Experts of a small language model.
Size: 14 layers, width 768, vocabulary 50257, 241M parameters.
Experts: 24 experts in each of 14 layers, 240 GeGLU neurons an expert.
Training: a variant of Adam for the experts, 525M tokens, 8869 steps.
Below are experts of layer 2 (counted from 0) of a mixture-of-experts language model. Rows are named router (the router's row for the expert), down (a neuron's output weights, with its number) and show model dimensions 128-191. Each number is 128 + 24 x the weight over its row's rms, rounded and kept within 0 to 255. Numbers have three digits each.
Before each expert's rows: a language model's description of what the expert responds to. This comes from a sample of Wikipedia text that the model never trained on.

# expert 18
It responds to: Suffixes and particles. Word-final suffixes and particles like -ist, -ism, -up, up, down, closing parentheses, and pieces of Slavic or Polish names.
router:139101108141116110121158124096146087113135130112065140165127134133136129139112137096108116099151094111204101136130145080143140106148195129127106136196090165153142110112105150137158155142136104
down0:112193137136144149133114111139171170125161111156132128123161167131086125139113145170140153122143086133104087136165145069130146079126124137116144120107173135130115111115130124130140167107133151
down1:125119090084151134067122174150146113108102156142143148107198147134161171115107126148125124134121145122112156088077128125120148092123111135138150125131149129134173171134113153147097145082134117
down2:145137119163123110104166150077135152105116113091131100090108119166149127144123124118124145112150140110157083115126140126144100171140127137161088091119145106160149123142137092156121093124122145
down3:112138097160097124136145075115099103120117136170108092139127178103139178092139119114114140144111087130123082142102135109154112112111106098115139149170135105087138112109108103099136119116162141
down4:168142089141142115100139117135102125136084129074124134133105147129154161146128112090126134084129085118164162115117102173142110117106107114176140128095140177132126109160109092155113090121136139
down5:125115105140143132127118089101146100170126145138099081127122209104120111147101156126097090127119129065119129157131111134103147087151181124149119102155132147151120138150152165139129164130113132
down6:163110115155117128141107091119156132152143117148153108101013140159163159135093123114134139159162105112116159097102105119164113119158129099149128114100096127146132159125088169151132117131198136
down7:150168120090138175092160104145130101131151129148098129128146124090127087148106115141150113149172136135144125113116138117160109146124109133125076131126130069115120137134129126132161085130148139
down8:110073116094095118133177132128088151142129149119124104159162108107129121126091139103155119140056133141097160117120149114103111104174147156110145147190121120178119167122119124121148102124113103
down9:115134091081110134132142104158119171157104148123121117122196137115128159140118124107104105104143119110150143091122148136098120085122134140118125150140141119134137161150154153139129137091154161
down10:144094193140138113140142185114134177086167124108176151120056123058112145122165129113121147141126136112161105126108113110153092156114117121131111168148123111176138134105134172148133108157134101
down11:146153099194136141109106107100089100079184123140114136158066177154129125092135131149099147143153162146138121131120173133128142114130173132118161119083125151146129130082146128135129153138157141
down12:121161126127154170089177128166112149127140155123157118093154166116133094137132118138121100158139131147137150127107143089169143081064100151128141112130159116130097169116088101125124178112156127
down13:144134158120119114161172106139155084150092109140117155173156157128135130123143138162174139073110096128165099103114116166141141130091098114127123148127099101141168151111123106120098147113153125
down14:139130098088147145121110131152149153141140106152095126109162116138118110090147135158127117134094146129090147076143120142121110097111137127123176148112113115156150125133074113147102078071122137
down15:134117073093119098124126104133189128111151092167115092121152125159129121098121111148134104159179160131113103125144158095144151142146181130150120152131099172138166144109132134123071160123146083
down16:154139144163166108162150100121100164119123140131115105098078096124143165098126143131137144119116117159142101170147139083118123124177151155096121145132125153133133147099102121129088084162146147
down17:151110142132141146082127122118134122058121136099108104121140170110135110112141143127108108148089118117156107104118117108094130079146137161125141135150111163134072115101089117086129139122116102
down18:137114112138160135118096146145139126139103149101118080047160108105142147099087144138161130122153170125101094143126152112139093140105138119133116098121097124162157135152149117140100120132125105
down19:155153155138140139146141117119104128110130117105130147100106185171132151138121156100117131147154109094131117142153142140177112145090148122166112161142129142135086139083133172091089116175126095
down20:145142129167104176136120121158159105102122122145117115118165125122102083137114094160141122143118141127130082144144141149155093137140063127133113102122083081145126131085102138163137144105145128
down21:117106113124111148165156139135178165111145139120158128157123153126125138124082082114118105146102105119084103146136123138078146128121151173173115134145109113143159143136105113151122148090127140
down22:104145128119142103068096131149104115156092186076132113152201103109175096140132141136077100127111160172129142122138128148078105108093154175089149094172141105127118117138082110147134121085084096
down23:138109162149124109158110137110137156116105109142127155134086116150114160101144122120071134105088104139116155138155076189161134115161199107149155099148130157161115108109119135099120140160113122
down24:094139113105136114157127138170106155120147105158144086069146128117098134112184140117135081124118146138113129156135151097171129112086159121130143148077175122121164127099159077132129177066120097
down25:051125115116144126088176114116109122119112124133132107104101118120129114108130138122098143129133147146116118167147110162152088103100136137137114054162165119131158160130130134129133123158132155
down26:112130159130137143113145156131084112121133152103121132099155118074142124115155119130146141108105136115115164089140119136157153130119159146146120085128167124134152121136125155134134136150165105
down27:117114109089116131166121140152125152110075142144126140151148148109121162130130133142147130092102131105127164091098125087129140163138122141131101165115100101107131179131181103094114099133099147
down28:085114121149145100109144103169119121171138164130120122143168093060111107111105120164137094102102139169146146116138129137148138124184138133107095126158166122163139132175115124123148112110112116
down29:119105085152112131130123113130136081098166125092142161175056144128105092124125118128139151145094140142151108182120153116142136115118142135095142080141124152145089102061078110127131131145144136
down30:135101117171134075129125129104138118102158150143145138147124087125102161152193111133111127082086126074130085151120105098145090131147174110090176095123103163116146115142121115138155133147132118
down31:174119139150123154117090077166141119103121157128114113128091129147127128124149125130139135161124094097116113147123141163141119131146102130138105140077060148123115142082128139119091109135165125
down32:111114092147125087109113159109149097150108125134147097119120114205129124174122133145136118129099131106143119092101169145139175117089145105118141140101124120096143138111131107076134152116113102
down33:140130111101128123078130139123133153117121139142115128158174136100130145136106100125079137136154126128098148126117172105135117108104178125104129113192116192154095156174124124136138152105090113
down34:115123087122122184157132145122156117098114136122130091100149111127112169127109160133137112148100104115138120182144136121135147108160136146114140147076103139084100134128148106085095112069142172
down35:154094135145102139115179148127128124128141127144144146106141129182143113139157090126106162128212130098105111128113156123142116086084095149125147094126141095128144073130101139175136149117127118
down36:126094128130130100140130132120150121126160133153150124143082142097076182142153116101074119157147116148110132117137174143090100145135166104144131118133154132145113168119145127112122172128110100
down37:154138168099147136158107127169128134160158129119140159122147103093179168147097072108121099088127107197081115125154105138140127107135126114151138153139166118123124124083147133168138142116095133
down38:119132133118155090142124141097128120116086121127143135150119140130107171118148115125084134086129107129068126100126094097107130198165126084101124103131148115144149115156153128164113136151109124
down39:107113159141097149118105178145135153149134121129155081109105143117144151143135146125154138160124169088100148124146146099159138160147105098144143099118123098141143139144133148150109092137119191
down40:160160107172091111120146111111138109097165118102164111138041165105146157125151157152110159122130095137171139123128115112100095128141135128132125086129124159137083116127084117147102116144118120
down41:127114127118126159093114122129114114142095132117158121091102157145136168116136082105123143156129137100180138064102118098154122106136087114111130101169109149138126126135165149099095122113115144
down42:150137126106147109168163109171109210138143134107077122134119151099133139102127135117135113135109099111098057141102090114180126149124094134173092114074083146093156116106130194090109097124085153
down43:143129105089130149108146108101106146105137078115173189148181157142124133111115134129200113141108102111076112127149127127158150129113136134218169108145137135131085136143122160119137171107165179
down44:090136152147125092109099157107152127121166093123111099135072135111104129110178158154104150118123139148138089158144140127151089100110125143146146119082103182148158105128099114115123119146149124
down45:138104109116127127146157149137123160149109127161120138157124124139122165129130122113120116160110119096127150109114091123141152123151187173109144122163183122085136119135133127131152068101127132
down46:128106121153107117131144131121125105146112147161108125129109131147124119158140117106141110165154149153140168170174112125119138115131179125106150141094146118131150102113121129097139164158131168
down47:113159115127127111120060132140130139151114149124166101138221119145093134149125118141081121115115100110084143091138158165137149091099158121102161148111148103156130167094127137139095124115187177
down48:137092133142130116131155115182057045154122146161139134117094141061141140163143111138090125137128116110117142104130145152148135154091150111100122153131134124079144125154141108132092129124157128
down49:109168148154129121101149151155125135142113096141168134106109148127109108123113110114147172131135124092106120132103150130175139123162145124128109168130154111115110119133113127131147142139130121
down50:120156173147141108169120118171116143137146095147098117133128077132170191126135109063148135125158134064119120130122129141138154126108108085138148136111135102147126138102172109133144100140132160
down51:150112170137162099130143176138188126175108139119127149177158180122095164173123136133088144109129077111155144099131152109068147105160159169102145135107140101161138137149096113130168112146148136
down52:119134120084149094136114159113117153107128105145159158126180099108162148095150101108174130111116158173176087091125169120113121130127095100153117126155149093137122158134103099136140140124146087
down53:192138115139121132138148119104173112110143124081114105145080138094193138115155163106082135143135116131186155132126102164130136145099107114146122130140094142154073124099116106154116087143126107
down54:102148144132108112106132151159097133131171183132086138151138113125126130126157177133142129114097136137144118111162164088104141132156064141117141127092121120101082113136129146122135110152149124
down55:132086118122138119081090105179153113172076145125152111153201148139129108110093115170086139116095146200092172099117165124120128108142105114100144097172151130118135127154132079151185147099107109
down56:101153069123125156119128120132107132112138102144136091147193130124125146143100133150127114177107113121148102149136115137119139117132118129118107148115143091094122160124137142118114129093124147
down57:113101099125110125124113108130134143144096153132147094129236140099155163127107109123096081110141129139117190118130136126086120114112147108133126124116132110129124162122142146161116128114152131
down58:085128146117119125144123161131116165170129125151119111123108163114120151145148153088153158119136152104139107128123113101134106190156099087157119099133130101159125154135139139158114043134140157
down59:134168117124124093103134134102123133172119129154111146143169102125111101110123149152145126094136151141157149153135135111108169122113099159119124137088084151164097137140162142159108110125114157
down60:149108096138142100081146152125132161148098147117105116088157101129127024093123138105112078132131191123186151128118143138135118115110128116106117172094149102145139177130167118135123109119118125
down61:154093155148083133102131150102111134160137078116131118150078163114138174113129109157109139149176095126143114119112144137101122138160089132166123111167099168151123146199090127139125161152156119
down62:119155117118159179089074155138124111170121113074134156078132120110137079128146129105132146061115139120101085138168118119148116101114142112089162125115167124125139122133115190108110116086143174
down63:128115105160117116113130131111166138120144109132132112122068137129127141097109103133138126132114132157148101150140183124116093111171110109097141117129123181155120085144092122114116103143133105
down64:166174132137130120136176155125125138086091130133101159145161202113094132129131122121117127095114116155137105120161144134118146131104130102152128142103135140152131101083138086140145171122139160
down65:113101158167104164136143152180124122129122096151131166116112093132134097123163091128128178121108141156124143123154082155110098161123099135127142113083136148146117115137135072121137159142102091
down66:160114083154119148117143142125172107150076137099111113159138147086119095147090178123192114121107136108116122082126136097165127127128172098088125154166154138091149122144116151119139129106105163
down67:150084106087098075164161122113165131129139153155067121145130105135117154112104128139078126161129128124133167119111116119082136115119125175123133144170145110134186168134126094127137140106142100
down68:148090120152122177154123129130106119125158141078124120166155148161135158123172098131104113158155083096110162187126149159118108145140167116167139192156167104156139139150137118097110164178105114
down69:146115113099123137074110134144132134150087159116140133117151165134116093132127146135119135108133137132068130127115155063098110099097152088099120128154130128181146134122146132161157145147097135
down70:105152126106130118112135169139114094124076126132144117130166104108156103124129147123150136116091131109135162107131131115105136103154120128153110142141134134113121137175163088123154122075120183
down71:072117123105113139142096119142119167145109131176128149119159127149090086089120100152185119111146154155094130129133177076124133103122162102119113126104140109125132139122113126111144179148136137
down72:125137079106162117114129108164130100138087125123069090114205101100160101120121142101158109090156151155139148137160139134105132099172092121101125153076089120123136125131148095172140116110167135
down73:175148125160129100124108132102136108112176104107174162127080092126131138128154136117155136161170140132139090127126115116149078130111089144124105104123151066094119107127086144158145166162139121
down74:182119145144105141128149111128126100094165115150154098121105110143117133155126089116053118164173089126134184152123146178140143118115135126137148159161155139137131127142138138122107173123150095
down75:104156158120160172093156128125101136095135128141130114159118177123150111119111136141137188156109114139164123088124154149133169159145112082078119118124146141123139145119118115139146107129145158
down76:149105083179096154124147153172113118134149127106149145135126115125119134121118138159163121147147101134149142129147123141147137160123086118134122142111092132132142115115115157122076101113139171
down77:113121200120139087120118170155125164145091111129094160127164104095100111132137142114090135126097148117112144121118140120105136126104063116095133119105165135089124123168140103154139087133086131
down78:121082099173115083129084139119117141134153144101146133124074102155108130152084124117120130128143176109131123131142159109116108110100091103183129123137114111119167099136146115162100170127075098
down79:157160127154111142141137125116119090127134126113152106136034159121123131137147167180116156124102138156160139136137090097137102159123144137138126090129106126139106086147094110115102109143125118
down80:153106124131100146102104163106136104083110137102153129166157122065133128173125109166131123107129132139140151098144155139101133129124162145112144146089143116118114125146087130130118099123135133
down81:106103125071150115140119090151117116101148103146144125131164127136128125122103134116113148198128121094160159150077131170164154151134196116164162160140114112116128167139189145109087117144179150
down82:091123138141151093159120134118123131112120130125131147122112138104108134113130137129114123102123139139183083151147160121146130121135159098121126111172156121208132121131127059099167191134126174
down83:126125111128116114139086139112127130128150153146164109091141144107148122126124127153103070136139135151124149188108162174142171148146132162139146100100116143097144125094154162123124132124126136
down84:144118128159087144117130136085097125128105132150111159128122140148146119105126109126142124155136143150164085142113144155134123142201118125118130116158160134136106123109113162123108110178128108
down85:103141134118157125116155131073134151106184133107143114068101129146108138139107162138147144119131095165134125126128182134124115180133131141144125140119181172177147154114136177145118139159096130
down86:137172147146121158115118132130139117120116087147143124135102123138118158133153152128157136127115111100124128125150122116130120159120109068136138109102167105112143115111160110137135094125144173
down87:129151106115144138112160110138079150120124109117141117121190119101139139113133115143108086129144142120099157063129160082119106109148151179109150131071154146145154128141092142160095125072126137
down88:117113123152136060140153126078144116109165101147093126094111148116157147146119136174106138114116155171166096158122075169138110121097101108127110093124113110192126103096110094157100099171137096
down89:126150131091153160157128138091119127157110130133140155134180110107127116137105128122135106118157133125112127097124121134150116177091062102133102126136112134123106144132141144151139121128124154
down90:119121135154116135183144107111055143105085172093120128151110116100102140122164127101114113141118093071157098142122113135144092102129147125131112170165116120104079138115122144122144105168121104
down91:110138047080159149127125116110118123187111148129116106118197133145108083134113115125152174109137135129152187137102162133122143121108131152093127133112114134094116125132144118153108097105154112
down92:147124166106138148158142131141136132121129136118101138124219133116125128166081109113148113114125136123161149141112154131107151146153111088127108153141134101068125178116157125137130183130133115
down93:143098134173114109165102150163146097107151109151129117167095110117091128124108129104163168104106107136129146130099099131153133170184130146114095119114138121095122110163199146102152191131159118
down94:120103104110128154172156099117181098162167101158117144153133122111122155118073132097130121157110128177149136111140113137153146158112129122138131105054125136137141118132157121106127141133164120
down95:119147148130104112107148110116090129125124152126113111075113105130124154108116161122101107188127153144148141151137122132107134118137078157087090112107167107122116078137145128119094122153094122
down96:086139107147120086124120137119120125143181097135142128145109175172121155113134099099158159141088145127128148146092128104140109111128168107161134140124145142139118082085123098139114123157121087
down97:120141111101137125119094135125089092107095126143133103102181108128125079139141149147142135136094109101157122139122136119169129124122140133125100117119129114106134107185156105114137113089131170